Weights of a small mixture-of-experts language model, trained from scratch on English Wikipedia: 27.3M parameters.
Below are experts of layer 6 (counted from 0) of a mixture-of-experts language model. Rows are named router (the router's row for the expert), gate (a neuron's input weights, with its number), up (a neuron's input weights, with its number) and show model dimensions 0-255. Each number is 500 + 40 x the weight over its row's rms, rounded and kept within 0 to 999. Numbers have three digits each.
After each expert's rows: a language model's description of what the expert responds to; "comes after" lists some tokens at least twice as common just before its tokens as in all text. This comes from a sample of Wikipedia text that the model never trained on. Tokens count by the router's weight.

# expert 6
router:535551493480476508502496397513469544520510465470528600512466482466427469539493495464485481483478554563556524434470457499479467488563543522483528514563576504416558538547397468506525517537531427534511499513481456492528498465497530506485460493611470495549546525494508518502642522536532511449459443548464485511483597490502525496475490534533561485499491445437509478511383426475499451506462412425425505510518502501513480527524538500438509488487474420557499463444489512499487502503503535495496519480448529508516527526498457421495465454470600463548511499504468519515588524513493587505500504459454483530474488522507504474432546508551502488504346523492459526502449463470484630478466550513470514522517513483459505480532516483503487484483541462475532487555474518504473518492543471
gate1:554495507504525529537433452562453476566529476540533473479494489503514517564464444514518473550466448458514435420429532495465462507548456467471543511504584553498506516519505516541578434563457528425503505558433451488488471439544489536524527483479485451516496472503545502519433476545477481509516541529455500478480540451470428488517552537469465460562432470535517451416473528526473474583394506502512557587554506511577523479472515473541501463523562496474539493502484519517486440458560456563511505451455439523528468534476503455501445480505509495537429461519416531517509470517515513566508517552544523582535522463477525448508476551511527547480548563484496586528572559482532523505504485469444494504514542586415564499443508490489498549531521509562550445508507536443413483463462541
up1:456524442462530563454561555518489512575537439553522505438530444466477509509464485496486487521472532548570466508438534553512461563487496555495552481566450529559466553456503476560445504559562523499490487558511491467495552491462498513563513549536509566535544493569515495465516532516565500548435518510532516499542565470476537441476562543515494426516500470565496458433461570484526445469531524472463459484518482552539481483483437538487512459496448517456439533489522499569439487534443525485545545549539526474566468509521518500472481538514558461519425517550429447455560492528485558558490520573498431471442537479564441453515471446471498439463478490435546434483554445522539472467526456540496499443567452500559514525493477494428554552498533546504448544448441472536563480528493450
Word-opening pieces like com, pro, inter, per and capitalized Ar, Com, Pro starting longer words, e.g. Un-com-mon, com-positions, Ar-amex.
comes after: " ", " Sp", " United", "p", " Pa", " sp"

# expert 14
router:547470506525466582528508483483505344543523511496513538499487486481498504493541459517534502517487517462505479487525486541504468531513454485486482581477508483508463493516433420509525550508496558503448491545485467529521514566600521510441540471511533473517531535551479505539435534545564449502500505513636474462517396540543500468517487488505492526487487488475521541494454387504534613490521561545465499525467443443469541466521565464515547461515500473517511400470528494596422495529427493546503506474455511499513520524568516511428480410507523405534487492560452487538379502493447517503505504485463504497525516505502520410503551532508420531534612498482552502558474525468490493477569544457508496492522538482510451511467478489521458506466503495529559509557511446485477492445520487
gate1:501446464505475467454542539444461458507500597492523522476507519478556594417516556507588497456536441496515521541477558528480527565421528525550482497435473493548461501522474447471492581494430513508492426483509565522487451496540451515496584547488479520457489459455483462459445565524544511531424526520559455436526499506514548528568475436466526536455535528500564556492520512554540530500536467528462479451532535431463456437548489549552530510519513509446500499448489450509557548533496474506496543537538525530424458463484569539519507541554453494463495573512498510496485545524511465423444525480493567433501566518469530521531425468465512500457529474557484428519461509573478459428494525526512498560451473490534446491576500470586515503509469543470443527415509558534513478492467493
up1:515578532491544543548462477554521550474504386520486468528494469539459413594477446517413502551483559497464477444525448458544478462590470498446498500549541519440540522481528532519517432493546502509533559523494448483517527492456560496483444469492504482552497531541498541531555456454454490480575480476457539570450493507480440456440538541556500451525484466504461452514456509454451473497450529469557536561478451577550530542476509459431462491491486512557515509547495544478437450483500515493489461446477481457586563534507445441503490484425570514532489436495511473523511454467485527577543451515510459561497449500529487511453574552535492496522464521423544566503516507435543527559490480452469512430545526536467541489424510516411501506487533463519557486572491445481490520518520502
Modal and preposition words like to, would, all, from, if, plus inner word pieces such as ri in Trio, ce in concerts.
comes after: " T", " F", " ", "T", "ed", "F"

# expert 8
router:533538505458467512530508512500503622501493500494495492465527484532507507514546481519465503547490523498492506479509485488522481528522512502482478550508606508495537430435553530483540528481532454473486490520482472528517555528479480485492524520433525508473522526517521523490486490498562496510496500464484479499479516485608475480461496549523505504510479459473435487511496649454527493519498482479438477536513505490482530492466552511528495480512567444546511247515491490479444481463508534533462412490507641457520492500535521515511468480466436557512538519533469487511486463533491481518551496473594477522496475519585522495475519454543457504530379516447584561618485492454494491556573460506514542441551521516461492515495519552511489554414498521507486476545467476483479536541487494
gate1:445500508432498470494437447512478414518498539462512483533495530496454526450440455475470449521492542519488541512534474493423529492522451607507496557473553502435503444478504530471590511586565439489568488523476510577616530575538461485444545467564516451532492526473474541518471502470518402471471470486536524553510483467509494461517505557530557435560516456494474480518495473477497481528466527483487510450498468441524479438489507455546401472525520506573455476525493432409500507475511543468505491430498514475544482523442501508371490483523442514544536535519564536509456479507501457524450504513525486544491514496480477482535532459519407496499516522467475553521547519531497508490533548465505442436537530519413433457498480513455466443451500538465513472568495501441579546549580523
up1:452499503417469466552474439505473437498505536463503450508456550487456505461424479455526481465466517507463545533522462514430514454496445578474501583508582477459504472516530558473553514555568465506600479490457513549550517559547487475425497475543533471527494517498491566541443531503553440503451478476514505517479527488499489455480524568514556460572556459486508489525479479501490498534493525489454525517495434422472468413492497473548383480529512503554474478571489397421472526480546505517519439477517565542588489481422532518405470472538424549552520494517543526512439468517506457523473507485464475505506478492508450500560538477492402505506544548484493544549542503499510553499528566493500458485542523544405426516485472509499489432477471561468479459502529487472592526488541505
Commas, "the", "an", semicolons and colons in running prose and credit lists, e.g. "of an", "Status:", "Lavelle,".
comes after: "s", " in", " of", " S", " 2", " 1"

# expert 19
router:500500526559549481527489410506491494498516460502508607520475507542484532558571528503591457563481515479489507494494499495427487486494418433468510373515547512464565361460460506504524488532538653477518531536490505484495521508529503507468443473451537504511514498486531451489498504527545502513530504511468539522491463505442452461477489494496546497545501502456428495515569467488499485483511483507571504545428514505512510460488537511506522486455515333493504425551483493572475516481536521503456478500506496500504491487505504534611521490524569444488448441490458495543518510466475506536599497511437452498504472497481489516511506544510497532540571489453495519435539661441515530519562474475526537481498506541454628469502477514509497500438482458533490503507477503487494492508501487
gate1:457543496497444512542504542525490522516540476464492472533446523476462447571488471464471499528429579503504459482509432536443500520532466432500543505536499532458509512506407507554505534479492521491476584546510430518544560532501578504437465453528555478571478511570471545568444423491472445474519473494427548477457525458520520429451500534549508452559447494478558467529544518433423477490491550462526542560538478514471496533543486471467522437517566475475528467508528563509535467505460516563457451420498452508453589548582484516443529461485570454539530533462513439525465491494442478545568487499457511562497502549511480528500492464594549516522541552528561475554474441442505532554494489474528515512555558520532449435450411513501500508475519475512486428526472454465523482491555485
up1:570444445515485443441450534514508529462524493514540518478469505557488457428454449516535508459532504531551564471474442446471447564480569529539534516517485555466499515560499463527456458503500477500568529568545523470441480476485539495522486482529539567501561544401436438472473446553546580479497563548474433557445541541560468543502461552444450517504518455484490507543573463529501561489475568440426524453442484518445566444561518462494470519511445508540556498461534518496549543462499520483500544523488543501567518537519452535497513565480454470444462432528504538429561456552481483480491485496541525521441525546552491434472557464434476464430521553443517521515547471529558475446480489544483485523496445438480513479538509514450490568515485506499445553464529542503547550523446489
Bare space tokens and function or focus words like only, even, both, such, plus verb endings as in suggest(s), suggest(ing).
comes after: " the", ",", " and", " to", " a", " was"

# expert 25
router:567484489478525491536502633571458495531480483501547386480472488481514515550469477491479529442532488442493467524511459553423464489451549390540542497489532514471457445490483474495527481439500637506506529536526508410496491516484523498503469485472502502490536501515505489524530518506631445521476482515477507508459485461431512491504513568501487513530517484471496496479431568483485447529466436567549512528534473515519536494498515455512480513503438408537512456500507498574486501516519505499544497528503502522511510505586467507640469479474490613498486497541450508498645504461474488501545509481442419527477447505541550506437538526535603492542461501462483538483522426530560430495504513480509512506497509520497532522520481503497501518558542465526512466525503456525500510371509488
gate1:506534576473553492582496438504483478500545495517488568513443435573456519536492482479428504475495473593593428463533440548444470496512499474522451506486510501429589486503492518525554406544532498472525472483497430565481506503453561518502422532499532451550491492555573515488550503576446462526469446566514482517521500475476506530442521537468469503487501525513537465439547512434471498571521446464466524519518447557603560532540542530471459504470537518540554454586451558487487434529496520479496536436482440454576574554478482526459483485479485483580555479525481463499506442527526472550500420553435489493546485526515513527432538521492480448492479517471501573487576468515552465514461500519520488478568508523518482520466484525455523409442579502509496525519508512455527477506501479
up1:555552468472497428456472480512453549473498494498569491442527531537456539473542481481548519505468458521458419516481522565569548496482463472439528471504541574574532441547469510486563499448479555516534493508476458466473517427487496425510456423574496506490522532559464489549490539491483477455540477526446574445481510549562475492465563504506534532424529486504536516446473548546481511518500578494495516541502487518489545458487468532488489478534569536488475495483538579467441484539484424444501525475472573502557534495431534442482490468547566504516437547454446507496558479563509510569521522461431453584451421440503476436497523567446550574482515460468546451511504514438455493555518526579522428531474556562475467526431492539466484487478543489490502445502472511515441472544445495
Single capital letters and numbers at the start of names or values, such as N(ATO), L(ongview), C(AS), November 18.
comes after: " |", "-", ";", " (", ":", " October"

# expert 53
router:500552497283542543527458450507502484529479491512534480513455504515514537522530456492572497567512484505511520502524469491475502470510430600507536552498566464464442576443430517476519498555481533537493541487470480606475536522490506512539495502487474478515541510507515535498554505521357523519512488499532524530482443514509498515516492493534509482523508520499468489463418433499462444524502443461505475514610505490510480459537488499463528481518557612514483458601506510491468507507428524513521384482468509457553489527506526517464487473483476479521466447544499484528534401483488544473501479498473456468542506514604510473496534468507545561531515508503522510403592585478500615521554446475483502463537481526479481459465520540474495521470514502529538502514528490484487483445484512
gate1:553479526544506479492462450496521454518505521493562491513417504552506483495494443516529488489400491529473408486519489507482499473486524518400514511475580475464463520520495486506476482542540539508497482488432489559482432468456530483397453500541490504514488576509498587488466478555523469482510536460471498662503503455514438482494532465475525451594502497432480499464534493487417556548483525546561488503492490561516546475423510433491552459480520465473411479415543592489446515494513471442443516506515472528467512518511502510443437506442531471534474465489445476502474515552472571482491500532505487554477447479444534506499585535528491556569447500477484444470504476492539468524450470519438430511539499501472497571436505481415511485410594517506503514475453513544477496568513481
up1:532498542505506519468434526435461465418403552496438462538508530510458518515489527460497524541531465440518531532407519463528459467523485542595484489512458550587442416470485495506497563494496452482558472551498470432513537502593523523488547468565471540486500484552484477505508465477493466466461538508462537490505485574520581548510520514491460524458473469506545534535512487464463434405498407459446458445535505467546515451550555504554530434441432505584514410481522457579552547555504490483540475479493504531513470476490458569572515459519481534493504508471506560534556405540520532472580531495460501546481563495477488528517497488476538540486558484536538544491557485518512502505540427513471564492484499455527447417561477476506447547459516446445504504465542487514536517486506549
Periods, especially vs. in match titles, sentence-ending full stops, hyphens in codes (FDC-SP), and word-starting pieces like re, ex, st.
comes after: "s", "\n", " p", " c", " P", " \""

# expert 2
router:509491535496503500486508556522483451501519501482504432548490453485476471516508538537466459485515482559531468478538504536533502465485555544476511541463566514516538488456467511491493469546486421510466536498485453567500486473500533500478519461558489527483538469507532454507477479535427495495505486548407497524498521477537465482511529542537460512490520539420441486477518524505450338534504409429465543496569478532469503506520483493452464507470537569481504604619562496731465509533581484481511496488503627464476504497500488465335477471466405508503466505512472501498530494513500522512534476504482455534539479547443534489509514518515452505496410546490485534519479491517474471527565436508496528521537478533491522505466481523474512504481513423493522509513517490517489495526536513
gate0:481494554562453561479540459456459449532495549521582471501410507533452499540466521545503542527494506464467501493470459458560477509440563533532546466504476540553505519526521441492486449462565488486433495564518562528541532497544557455539467411513575472486488546560438539518491426550478501482514439556551454540476430466519474436491556558540533435530547453538457518449552444482513533544440539529458483508471514494548483454431510484510453490528552467518532455444515496491469468441468479506488455539547469473445545556547460426501521450476479520515473437475525472565546558508508571522548441590502461482521489540543576486518448542477538495530513511451520507493551534496477552537461454529427485438562505510491471507498489555540441562496456531542528507558536478443418486474484439
up0:575551507497530507541479538574462464441460447435462549454573536474468479486478523538557510547518482511472454487520552525484539500528449511487531565551539467458453500550572472442504494486504492524452533440546450531539515494522509501534504537502468459503470441551539504467544580533560523466521541436459512464474532476552571497564507520468481554460531466468562564502427480445539541471539453500454529509466424550506487534455449468496509541515529558530485473437524504435457513493512484498518514468538469510464559438522440498564560528497443488544517496455467577492477475544466542527487541426539506459557559439479438498444443439545436554488543536490455568558484538472446567424514543473491427458544493567551439466570478445474529480472462457440477491442424527500503501493498471
Line breaks, table pipes and dashes in tables and lists, plus mid-word pieces of foreign names, such as Ober, Mbembe, dates.
comes after: " ", ".", "\n", " =", " U", "=="

# expert 35
router:518537506567498498509488454476490506490529525499551461533517485540520431580415503475429503434473496485525474498511476519493513507543495515520546391520630511458465571483468498559516513522517344454487520507430506510538505502534539462457516504486498485525504492485468462468601516526553456447534480504428532490506436468515520496451521498517585482524509509474428487461432552496455499499492402500443507541494505522505513484445540455538532472424413502478520569547491477599442515523462502545362533492503453464512521488531475477550536421466457528529507524493488489504483491535475569510459493490525483531485532528491535499480512483527590489513571471451515514537488697522497544551556532462503545527490501515516524480486500533469482552489481470512526460518511508528521497491522503
gate1:535524481520504465466519525532440504448536531536508502502535525458559455480496541469501475550519454440442519544413527466577560567501493600602481491511494468458451530529500537454448582493473487520565469500483535508552426536499435514553551555506459530470464475438416485477575516485514494481500562439442486426506488506533513544555481465463503559465513514492514514557505521532540461484536482486417493462495507468478461495532517491553522560500511499477515486487467440526484543510565418505441531547593433522513423496555594543494539540537500497527549487530544555478527500475580501482443538462461527480500547525545488534486432479479525475451511476575448434524487494536476430475521500494553495505447448449525441510543537473526555563546456450455442589499554524555485523547491472
up1:523526482520512454479506520528452495442528515536488513508525522463574465471504538469503490538534451428456530548411524475584546545501511595599496480525485486453446519530503550455448548482488465526543464487473556518565448538520446538552546568486469527477433500453414468469558527485508510478514567421449486417521477509532511551545481466464500552465522542475518526574507527511550451478556487481426486467474500445459443487525511486547530554503511488470530491480457435526480553531556437511434536543568460528497426502555585537492547532554496508512541483532555548491521484470566498474443548467465525492469552531537511526485446482459536477434500480558428427520491513540493421488524510501541484507435437459527454505551525485524556565548473457450437574501544519552477518578509479
Numbers in tables and dates (12, 20 July) and the piece ad in words like Quad, add, Sadhu, often in infobox statistics.
comes after: " con", " ", " (", " Time", " Con", " |"

# expert 28
router:470583491575532581534484560422487451481470492513528523529560495472505476483461481493543493476522505509512508493547490477495502468515536454492518497595542553480474398537521408502572475495514592453536512498479484579497474484524516433471497524423471521498503528518579499492555473533528522473453465473513507590519519521526467463524502493490502472499500496431488472461326438506467373499489506581495511460439479484472515482549541473490509493449419526484493425553556526521536496554487498491524454516519555525486486501549520430492432488467458594461477496533487507483457458525538552444506478512546415479513496487535538489464528492484434506481357496488483489450525490481556531484567517514459492496545524511520504473472528472542494463541502431502501450484489463516488535615536510
gate1:549480510537491541459534516449498560497567409426491485494455481513439475512482532561518481554537516559478483465505509522521460459540494438523519541506545553493515488556489559527503486452431499471528515549496502528487501474544514505541450406496462501486501534513575492487555533470562522505453535501496493530522492503565539466519528484537498530497508455520485470512466465461465403459478408487479472513470473498484530539493560441507521491515478468554497592511416532524462480513556516520432418449474543449454520552612502491528526465460481446520478452543440473535537512561456494517520524499455442495467486437608563549484432478512502529558498521500435461500472508519567504529535480513506537464509443497455558403502481550489492597495576529557502383567504408447473537498487565
up1:525472476430506462514497513541544469508362584551522483465513529477538498474499481503468478460495476437524466547540505512511529497482510596527478474444461509481469506400455445466575519558547453519502477495522484479590479457464503535449556555520534503508524457460465518536476491539427431458561435459464448475484470451424468513467513465443578463554509515485569540500481478536477584528477569534533563449489506520541489503521514535506516505542506492459455458537551510479580499502492542478511492532506534528520504462414535399531468588529483539498589564510540562472498491419497474471474468506487540503533542569459461500479522489474514457476459468515545492499559490488483533490494535428477507470521564532539553595467487517480519447504522498517562549478488555543459386552486456
Bullets, dashes and numbers starting list or table entries, often year ranges and digits, e.g. • 1845–1846, - 2021, 35.
comes after: "\n", " 19", " ", " 18", " (19", "–"

# expert 47
router:442533516529472549472514360515507477532488492489482579501480512533428514487539502527499476520486499486543502491514471533491490466503423566484493493498545482390528509467478466506484520503492574520463482533484489505478525491499472468499471493455552485528503524531546503482532451510474467496502511502492511517511456464484525485511499506517482516484440499500465460465525349520523449527461550522437483496380506495526533507511504468515516533510452830527492496508517514513517490519453540491503517460461437467550492500510489488569531536524522504537461388549443497489511496496501474496485493517420510538515473472513501597470491532502447498506481485509460503438495473471552557486420466474468495499528511493462544527477500495494490495467510480491514514484418484521464484547523466
gate0:495472505529491512548464517482494473488447474477539507540526472515458481515546481549506460476463495501477507428503488531497457489572488465499505438516481506481491489476519475637525441491587479494538554490501528517485532529491564485483383519492562403499569507511523436621480489501584519495536517479454547559431483496464496475460529532501506517488439501515411458548480571417468450447483460466550495524458482542554481565539518462507523473457543548513464507495476535541500470426518539533506456500515471495492518482528489437499491492488532502554453501501505446501499421585482521562493396536544508562551522511529463493477559515517464497491522497442563520477514471516535462537503488520483472432437548520483561504478403604466411450488563521527574488563503474449486418466455562
up0:434479519438441523486493512558469451510557587542487494496482444440517538424537537428522522483479519460450468549474512465524503542476474532484563529464525574465546442442513518403520428541521448486516522554498522474552543547489507549525538428455587528534523489506443483465462491497467471538536543508466493466447480527492528518477464508499488459448549520474504551457554501442486461530491539501548510404548557516509491476555515455490484565469468468513420571515529487480524531460473509457558475560482575493535473574446471578452481524453411553480571477455493547540534499519453489481535474470517434448458541468484457452536436545491454444507477513529526440558516486473495519489533413519483514449453512466427564458498540433534520534472451465425512426479524516451441538494493491
Inner syllables of foreign place and personal names (Matsus-hi-ma, Kazak-h-stan, Jerus-al-em, Malc-ol-m) and endings like -ious, -ed.
comes after: "S", "et", "-", "y", "us", "z"

# expert 16
router:478534529528544511484490509496512532526506506492470625530513488515526500494432503498486447495497537490491496515516499480489506469513531479498514524558643500529523467536556474505517475520513579471472505518500517586483483537491470489469480480547532514466474494498530467458587480546503520463544480493460501498504496534418460480455476501506512474537518518597502502482548494462519488494503420604515538511527475502507501496448542507449515501466446694533474460498492547537453469496519515498506494491494481521545501515517482487512488493477680482520489448507464497534506435518524486494513483523493454477511488640580517412496517523528386488493630498446466535392501557472489455524614484476483536468525523514472518460543480480485459470470549532518499502502526461496476481435529515
gate1:575533467523519513498524497538569488494533513449481522549475462516504430518520462546494534573464496512482437501449452551458439507558558479437462497516494537532485526470474419533505448516491558445525540450479487497511510468533534484495500493418491461531492587574533459499449455511546506502495453483579540529501453490516453460413544564509541486471478486471514425519474483519447493516477501489489468501512429508523474553466537584543462434484480497507388440462537441486509467502516539544470540461508563439554569566494509419483514456407471435588469510455427437566519535479530428557521446538544529531480469485532455550531554494450513456581499518549528561495442454465497484504532578511546494495509513542477492508487515501507431509484491483500588480551486470491517462460579436
up1:501518532516488499442503483549602517434506554525568539485520416462463471502528460522497534539481506465483543448458420499510452543552524434487486497443447460463480466533487491468472484460501475430521467518470509443501527459564546466587457489484487481460533490582586483424466452449546505499549535440547526436528477479561469468417555539494497530535538533472447481508535540529549453525479533477491469482509468566496501497512474535450528477497464456520433527505488477432491459555569537512489532512501543548526554536512486513532515498428523468504529488388501429600517589456457393468517447497540523546450458478488505459481419434446511481520513500544468542520452473542468535523489570578505464525460506473491475493439529578547548558511483549525558487534521484511477530432522526
Pipes and semicolons between numbers in tables and score lists, plus mid-word fragments like pe(aked), m-ic-ropolitan, and pronouns it, This.
comes after: "\n", " ", " 0", " 1", "%", ")"

# expert 40
router:406491543612504566488478441536487458457465469480496498514527486490582494505382424488522468510520518464462483514459459512497524519466302506509441518514504497494514545546461444521498503565545489472512477465519460511527474488417531465494466536537500489484507496528515530508274501524548518474464542533486477526503521541536441553471515570452518498535449438469454488532490420487486482478502607503483489539545524545509542510489481477486512505510503472461497506527525500577481475457447494522492462492520479518500474468475509542518509505497553564482527489525496519493564521466494563494464519516493473443564508443528486477468480504519524467535502510494491501514476627481488397460551410513513509458518536490514528455448499491443551501494495536461515513485531538480501451453525479
gate0:506497565532549495550426478516498475451443498439595481576488480557487504455475430462477546525434478470548469459577431544452471474516459560501555436557510527523499500485457515527522426470514494503492498493452472550593492444568587421500471507549517503541456525513552448521482515517514577467490479513501537521534483513509499519467550541502462457602440499493485422527445513519462457567454461473541539474568517534459569509478481498501435450433468541553413517478487544521536503486465500530519543459486510492507549480480507509488505469473520453575442499483523502477494497480443492471530463450534460549510483443512498458502557520516435522552448544485516581480515483601516488454436452456490538459548550473434539401474471449518456448562531472568477504574486484517466506533468495
up0:532462518525438491535490464519488401540472552497532512480476486545503475567464423453515548517521536501455506487536503527493504429598498550456447564510505487445548440499490487580481530480563514465566551472550438510495560495440509485481473492533532519565513450555563525477496471415561578558519544452502503528460478467506498489449450594568534505479516430514530442462492464555440520521441470540454595477481433482551527562497497506450479478488538437563410460523460514530485594487551563537473514426471516489525530518458522499473500511481577453549524523461432552545562450432501512580497556484562484468511504542536505458525563475539511478487526496495562465542495515493545500504511429534460506521518489505571460551526509529457494466522535525569495470466501461489528550551469497
Line breaks ending table rows, list dashes, parentheses, and capitalized name openers like Jo, Bo, Mo, Char.
comes after: " |", "C", " C", " P", " Re", " F"

# expert 26
router:463507543491472501514522443574497477499520510492521419520514495475438464477504474523557525595483485470514486443518502500449533466495565419464506456528529525499482481493369501498496497549505534500509483541473476579470505482439513539532477513481486481491518521514501494513648468477543469452492448541591504488478481487483485472475494511529553504523514527516508468509388566508480487491493483513502571481535471515509532564520573488514474519526458792514508408457515506541517472444524467515505494522503580491517542491523474464513473468499436605486445464474521478495473505485506492493523494488489500517531456518457518442495483539525525507482476524498464496530465576484496507558515404473479506516500545505442495505513493548484471487481532476527508528484449461497515485533501400
gate1:450546525522503499506497424535505502504548450521545545599462504519496451498475498491528417522464508512499410500517482501435436464553541501404506473597533528438495531469510460559450422550524554439430474493462437446487483424493583499454468483483542472544508473494496429506463511465495507519550459527445516475440507508491451497455492539495542458493500460468467456441487468466499472578474464451475509592501472478489563486512526470412505501532545504482486494543529563454489467506500546514449504436417477508460540490553450452497524443450551519533430514537450478545465498483463469565484399480433532516461448563513485546514520516490526502497508535465493557445580480471602505510533531476464475531535472483434496506475475541429483442443545558524493504526441479511417457512536537
up1:531567549562491511483474526517453434503532517527545447442484481435494462535563435469502554554552541530521517555515468469454484492505444527448427437476470452512547544471435442467503459464549475528536456480523534512503554481553443564504507500558518529539479427528474495477488445559527458478521440523504483487494492578514475552545466527429528537544544525452568543484512549559516438495503545489481450510587524458556508498507444497434519573566572516458478573547501578446430522494559502416418498486530436506504529455535519563530547478487487538501543480474484526443413556455479509479547521491423562479489502537539532499536503445516508465536446437478456505471550527467431533543540444498539509523487499504521469532464472519423456469533543545461545482529493522428467508510461550
Single digits starting win–loss records or table cells, such as 9–1–1, 8–2–2, 4th, plus pieces like am in Miami, ov.
comes after: " ", " |", " Mi", " Order", " \"", " on"